{
  "norm_eps": 1e-05,
  "init_std_up": 0.0346,
  "max_grad_norm": 0.5
}
Below are experts of layer 4 (counted from 0) of a mixture-of-experts language model. Rows are named router (the router's row for the expert), gate (a neuron's input weights, with its number), up (a neuron's input weights, with its number), down (a neuron's output weights, with its number) and show model dimensions 0-191. Each number is 200 + 30 x the weight over its row's rms, rounded and kept within 0 to 999.
Before each expert's rows: "comes after" lists some tokens at least twice as common just before its tokens as in all text. This comes from a sample of Wikipedia text that the model never trained on. Tokens count by the router's weight.

# expert 14
comes after: "1", "2", " on", " R", " J", " W"
router,248,234,155,195,215,227,169,240,176,128,191,196,211,265,180,234,210,183,172,161,198,148,170,187,183,234,151,186,218,222,212,248,192,183,234,227,204,189,172,180,222,169,236,195,165,248,230,186,204,152,202,204,150,178,221,160,212,219,175,248,185,146,263,176,215,172,196,219,165,242,175,202,236,197,236,154,203,215,197,202,183,154,211,160,177,238,228,176,217,196,224,217,189,219,138,199,181,223,171,235,187,198,232,185,248,199,161,256,215,245,202,166,173,210,201,187,186,229,203,223,236,191,222,220,144,222,206,147,270,182,228,149,237,158,224,208,178,223,236,189,193,150,198,215,226,167,196,182,209,219,181,243,169,207,254,144,151,170,146,244,205,188,195,171,202,184,180,207,193,243,209,222,169,202,164,181,198,199,164,212,188,235,184,153,264,180,236,179,220,172,213,148
gate4,212,187,226,196,231,186,171,182,187,242,217,233,176,246,156,216,238,219,218,164,214,177,168,260,196,208,201,122,226,219,196,195,192,141,185,184,101,204,209,173,217,212,204,185,147,199,146,237,204,192,166,247,247,230,218,212,195,237,226,186,176,173,169,203,225,215,206,195,171,235,203,230,198,178,244,198,193,232,207,218,178,207,198,192,225,169,208,218,162,166,200,190,162,224,177,223,222,215,197,207,205,215,128,229,211,216,226,207,226,166,194,199,168,176,132,217,150,198,171,174,219,290,214,178,164,209,168,173,175,175,183,205,175,188,188,235,254,175,182,185,238,209,186,218,217,235,169,224,216,208,205,234,247,216,180,190,173,246,236,211,228,210,217,214,162,196,187,231,214,232,200,203,177,173,222,142,207,174,194,245,208,113,240,182,190,277,229,128,219,192,198,126
up4,194,189,156,185,195,209,183,148,245,181,201,248,197,223,134,217,224,194,223,248,226,192,190,144,263,210,236,195,184,251,240,224,154,229,203,218,158,165,195,249,199,175,232,204,195,183,216,171,231,188,207,246,193,222,194,199,212,235,178,174,199,164,246,205,194,186,123,153,138,254,165,214,186,202,209,180,203,143,201,229,149,191,176,184,155,188,233,210,234,149,221,193,190,193,229,186,208,223,284,212,222,233,182,185,195,176,182,208,197,212,238,220,173,259,205,163,189,212,198,223,183,141,211,236,230,167,126,210,182,202,161,187,157,179,172,209,183,246,212,173,211,190,145,173,236,214,173,212,249,217,201,240,255,203,226,218,201,185,148,158,237,241,238,194,192,199,166,218,189,220,242,179,221,183,230,194,226,194,208,173,188,150,217,282,211,186,226,217,183,201,177,167
down4,195,191,251,219,173,248,170,238,162,154,205,188,193,192,177,135,191,156,143,178,205,206,184,192,264,153,209,176,182,176,164,184,154,133,224,190,225,194,185,224,206,286,204,175,185,202,212,186,170,177,180,167,206,219,266,256,194,228,184,126,252,232,170,163,184,218,179,218,185,139,207,181,195,161,197,238,219,194,193,204,214,142,198,207,223,203,173,202,170,260,179,220,228,198,242,155,155,217,200,218,190,194,216,213,175,242,176,223,196,149,184,203,214,150,200,158,228,169,251,245,166,165,143,180,263,175,221,233,171,194,181,164,178,155,191,199,178,195,205,213,171,177,210,184,180,205,218,179,187,212,192,232,224,178,210,218,207,168,168,135,183,174,254,186,211,191,224,190,195,175,200,207,134,207,181,210,199,208,188,173,187,193,204,225,153,165,116,224,180,201,163,197

# expert 13
comes after: "9", "1", "0", "8", "7", "4"
router,215,206,181,180,219,220,174,232,148,150,195,170,201,241,190,230,185,184,172,180,186,186,143,176,179,257,124,188,227,215,189,236,183,205,255,212,221,181,159,167,238,168,222,212,163,205,239,183,171,171,216,235,162,170,225,172,218,196,189,217,150,128,236,190,193,162,185,184,152,244,135,202,250,229,205,172,200,219,186,157,200,157,223,150,186,222,253,134,238,223,236,222,197,219,182,201,183,218,168,225,188,174,199,192,221,225,180,232,241,211,226,189,171,204,233,184,161,250,213,252,235,160,215,213,133,211,195,164,246,215,243,163,223,178,213,217,167,177,227,199,199,187,204,229,234,170,183,171,182,246,193,213,178,208,220,172,150,178,182,239,214,185,221,179,234,188,144,197,178,224,228,239,166,181,158,188,223,223,140,205,213,239,172,187,243,190,235,141,239,192,231,182
gate4,225,177,207,231,167,153,155,193,224,202,218,208,140,207,198,239,222,152,208,189,222,185,191,205,175,181,196,179,192,185,201,203,183,190,132,190,110,209,199,179,206,242,214,203,218,155,174,190,187,190,217,231,197,226,183,184,215,221,237,173,201,172,156,185,241,234,229,141,197,212,191,211,268,162,230,186,210,202,172,236,214,189,215,170,158,180,239,230,169,169,207,233,189,244,161,230,222,207,189,191,203,243,235,231,209,170,210,178,162,196,187,264,199,175,107,210,164,162,201,176,211,258,231,188,219,241,176,207,184,195,189,191,235,199,240,198,246,163,193,120,277,182,179,180,268,187,157,204,264,228,184,194,174,175,188,234,179,209,198,165,206,270,137,215,203,208,226,207,162,199,170,207,148,224,195,200,225,185,182,195,193,173,186,167,209,184,233,188,231,197,186,124
up4,232,177,172,189,161,197,134,221,209,188,190,201,180,211,201,206,224,170,177,229,231,184,206,212,203,182,206,219,175,244,178,216,201,216,153,208,131,239,176,280,211,207,172,185,240,205,185,164,171,156,215,179,189,214,221,177,181,241,158,145,233,231,214,242,198,199,193,176,207,247,174,188,151,198,197,180,192,216,182,240,185,228,166,175,149,202,179,191,214,191,226,203,197,186,224,127,168,221,212,141,184,177,158,186,200,203,176,265,203,181,204,237,161,196,281,157,242,226,142,168,190,192,152,241,264,218,220,235,135,172,187,188,190,156,157,226,203,181,199,192,221,158,149,223,215,219,191,197,245,172,191,232,244,213,226,196,229,189,134,192,227,189,183,212,184,175,183,182,194,160,254,163,185,204,181,203,193,213,198,154,253,199,143,239,249,204,235,227,196,217,140,193
down4,200,245,258,133,203,213,185,216,208,213,246,253,203,199,205,261,211,186,182,224,190,171,146,160,237,200,194,184,182,209,170,221,221,147,217,210,216,245,169,218,241,234,181,222,207,276,197,215,171,196,213,194,222,175,182,210,178,218,252,200,255,211,147,244,155,267,210,267,233,179,237,170,145,190,242,220,196,223,227,209,225,162,195,223,221,231,197,233,210,285,213,239,203,232,214,219,160,187,182,175,180,240,186,205,177,203,185,154,200,182,243,248,232,154,194,164,231,170,236,217,257,160,182,172,177,155,183,206,221,191,181,199,211,178,205,198,206,208,191,177,232,214,212,252,152,229,215,224,187,146,186,177,242,195,164,188,231,123,167,220,214,255,252,169,256,176,192,203,181,215,198,167,210,177,179,242,197,212,223,174,184,214,196,176,183,184,178,197,212,174,185,233

# expert 7
comes after: "\n", "|", " is", " was", " as", "ot"
router,231,218,203,197,213,216,143,210,181,146,201,180,232,277,208,243,208,192,186,181,180,175,171,179,222,232,163,205,216,189,207,240,208,185,194,237,205,238,128,172,227,164,252,227,170,238,236,201,203,177,204,232,179,181,223,177,205,227,186,224,153,163,215,191,183,128,162,214,170,246,183,210,252,220,208,178,212,216,158,163,225,149,217,169,185,219,231,157,238,252,260,182,202,256,176,204,196,199,198,243,200,195,231,165,245,226,188,230,265,230,207,205,176,206,205,179,197,233,209,244,233,179,207,237,122,234,245,193,234,217,238,163,223,155,207,203,183,204,214,207,212,156,187,232,202,161,179,172,223,228,171,205,171,201,237,181,166,183,130,212,186,189,197,188,221,201,157,230,193,205,218,244,188,163,152,177,233,220,184,211,175,227,206,167,247,187,216,168,219,119,189,146
gate4,185,216,176,190,189,199,183,191,145,211,194,195,176,230,226,233,200,166,189,226,227,212,201,251,168,232,215,196,209,217,235,220,205,182,194,158,154,214,199,164,230,160,162,193,118,187,153,167,155,178,179,214,196,210,241,217,211,196,208,255,128,173,182,209,204,197,179,154,200,250,190,261,202,166,166,181,191,220,198,233,221,173,230,151,205,165,216,206,204,151,260,201,188,224,215,190,230,229,240,232,233,224,144,236,229,190,229,147,242,219,192,215,167,194,201,200,146,152,145,200,220,239,209,186,180,229,209,201,143,171,179,236,247,185,179,251,271,180,203,222,247,177,217,216,195,194,196,192,187,138,206,187,220,180,157,178,212,192,256,245,238,180,211,248,181,231,203,184,205,200,198,193,188,208,277,170,227,236,196,237,220,135,143,157,176,183,181,175,234,210,160,194
up4,185,238,146,200,207,208,152,163,220,213,186,173,204,188,173,254,226,245,176,217,233,243,213,152,245,185,253,198,192,209,207,254,240,238,189,216,164,189,208,215,199,150,166,188,207,191,166,216,181,156,260,202,153,206,200,218,217,286,181,149,168,168,226,197,202,206,209,192,180,229,131,190,151,190,171,160,206,143,174,250,158,188,169,200,184,221,199,233,214,224,197,170,180,243,283,209,167,191,205,191,231,170,169,213,150,143,184,276,228,197,249,203,203,136,210,169,191,240,174,201,185,173,194,234,255,215,138,184,226,154,169,188,227,187,165,187,194,237,208,182,254,201,186,231,215,209,212,235,240,206,236,185,237,204,190,194,185,173,160,206,163,189,162,217,216,204,203,204,128,189,234,201,242,210,189,168,215,194,187,189,227,220,185,238,204,173,223,222,206,212,201,175
down4,192,233,221,204,200,218,165,223,187,192,205,155,190,140,190,194,193,240,173,189,224,186,166,221,229,188,201,191,164,158,168,204,159,153,208,207,243,159,238,216,172,224,260,167,237,221,163,184,183,183,229,234,205,227,234,230,183,218,237,188,241,202,207,177,135,251,186,218,196,195,163,180,181,194,207,227,209,197,227,214,155,194,164,241,219,179,182,166,218,263,223,237,214,193,223,183,190,201,200,155,181,196,227,212,180,169,175,150,162,159,188,246,262,128,161,180,150,165,224,228,214,228,173,181,184,179,236,198,151,245,135,163,206,141,178,177,159,145,261,157,171,172,232,217,151,189,246,200,176,189,181,253,208,226,187,219,239,199,204,152,146,231,239,175,204,152,183,177,182,215,196,166,135,192,170,189,229,174,232,181,223,237,187,204,184,190,203,199,215,228,235,199

# expert 6
comes after: "-", " ", " (", "==", " a", " \""
router,206,257,196,182,226,213,193,228,164,202,221,166,224,259,227,232,177,187,171,211,155,154,164,173,201,244,142,201,228,215,208,214,234,153,239,210,213,200,160,179,208,181,216,218,163,207,204,187,168,161,231,210,151,174,220,214,181,223,149,204,161,165,241,170,184,160,180,192,155,233,138,192,274,230,227,162,226,226,197,182,211,160,205,190,171,239,245,144,191,230,253,244,242,217,171,194,204,222,185,203,190,213,216,188,253,222,182,228,217,222,204,184,158,204,239,182,163,259,192,258,198,182,193,225,136,194,225,189,227,175,238,163,211,158,222,219,190,191,203,196,187,173,199,223,210,154,208,199,203,217,187,252,164,203,209,167,165,167,143,259,176,185,212,148,221,186,139,224,184,223,201,248,154,184,186,143,223,244,179,205,169,212,180,210,245,186,229,161,211,147,203,158
gate4,193,162,222,178,185,209,167,181,180,247,225,182,147,229,226,197,236,185,192,218,229,214,177,226,171,216,208,129,152,210,180,216,146,199,164,230,177,229,170,162,190,181,222,196,215,225,131,237,178,171,172,205,202,164,244,178,213,203,223,205,188,176,153,196,199,208,198,203,277,195,179,217,216,175,190,159,221,193,174,230,241,193,235,183,218,199,210,191,251,148,214,180,155,218,180,235,202,246,157,177,191,198,167,238,230,157,188,236,166,167,203,212,155,206,186,171,161,179,199,173,249,278,199,232,203,239,220,204,143,168,193,269,223,190,152,221,251,162,185,218,163,169,144,225,202,253,120,216,202,237,238,218,153,221,187,196,178,173,221,189,234,227,173,211,202,204,193,201,201,222,211,187,167,154,213,192,204,256,201,233,193,187,192,208,201,144,233,170,244,264,201,155
up4,217,224,124,134,170,248,190,151,165,231,206,193,181,237,138,252,215,196,207,234,216,229,168,162,231,185,250,220,149,208,188,239,214,195,152,194,159,233,201,286,211,197,198,149,193,171,171,214,184,207,240,232,178,214,244,180,173,221,207,182,169,170,217,184,154,226,184,162,139,241,176,194,190,219,172,185,204,164,207,196,179,209,154,187,187,253,184,192,238,188,186,192,195,233,213,170,192,204,245,218,193,216,137,187,218,173,200,208,212,158,305,160,205,223,231,196,179,232,189,159,221,159,258,233,244,182,152,197,182,197,212,203,196,169,174,193,188,212,201,268,193,198,216,169,234,255,215,235,208,203,195,249,185,218,232,184,215,174,170,174,195,263,187,197,174,211,171,208,186,200,224,173,222,253,180,190,197,201,179,168,222,216,186,170,198,145,217,230,170,198,149,210
down4,202,212,192,123,209,188,156,181,198,199,190,207,173,136,187,175,195,129,177,185,197,197,162,190,268,237,199,174,174,213,164,227,183,150,274,225,227,165,234,172,205,238,168,152,210,243,187,217,186,229,193,175,147,167,213,211,154,181,176,209,192,213,199,186,171,244,173,219,203,236,190,188,159,173,180,201,199,208,237,198,191,145,199,193,210,199,218,197,191,205,188,258,216,242,183,214,210,130,165,194,219,161,197,155,138,162,155,218,153,171,190,238,225,131,179,212,164,134,224,191,175,182,224,186,216,199,198,225,178,191,142,217,187,166,189,160,189,229,207,172,182,184,183,212,199,235,226,185,158,239,144,219,220,179,206,176,237,164,193,195,134,234,252,198,210,162,249,192,164,224,175,134,147,210,160,182,199,214,259,156,195,181,205,210,227,202,202,192,225,209,195,192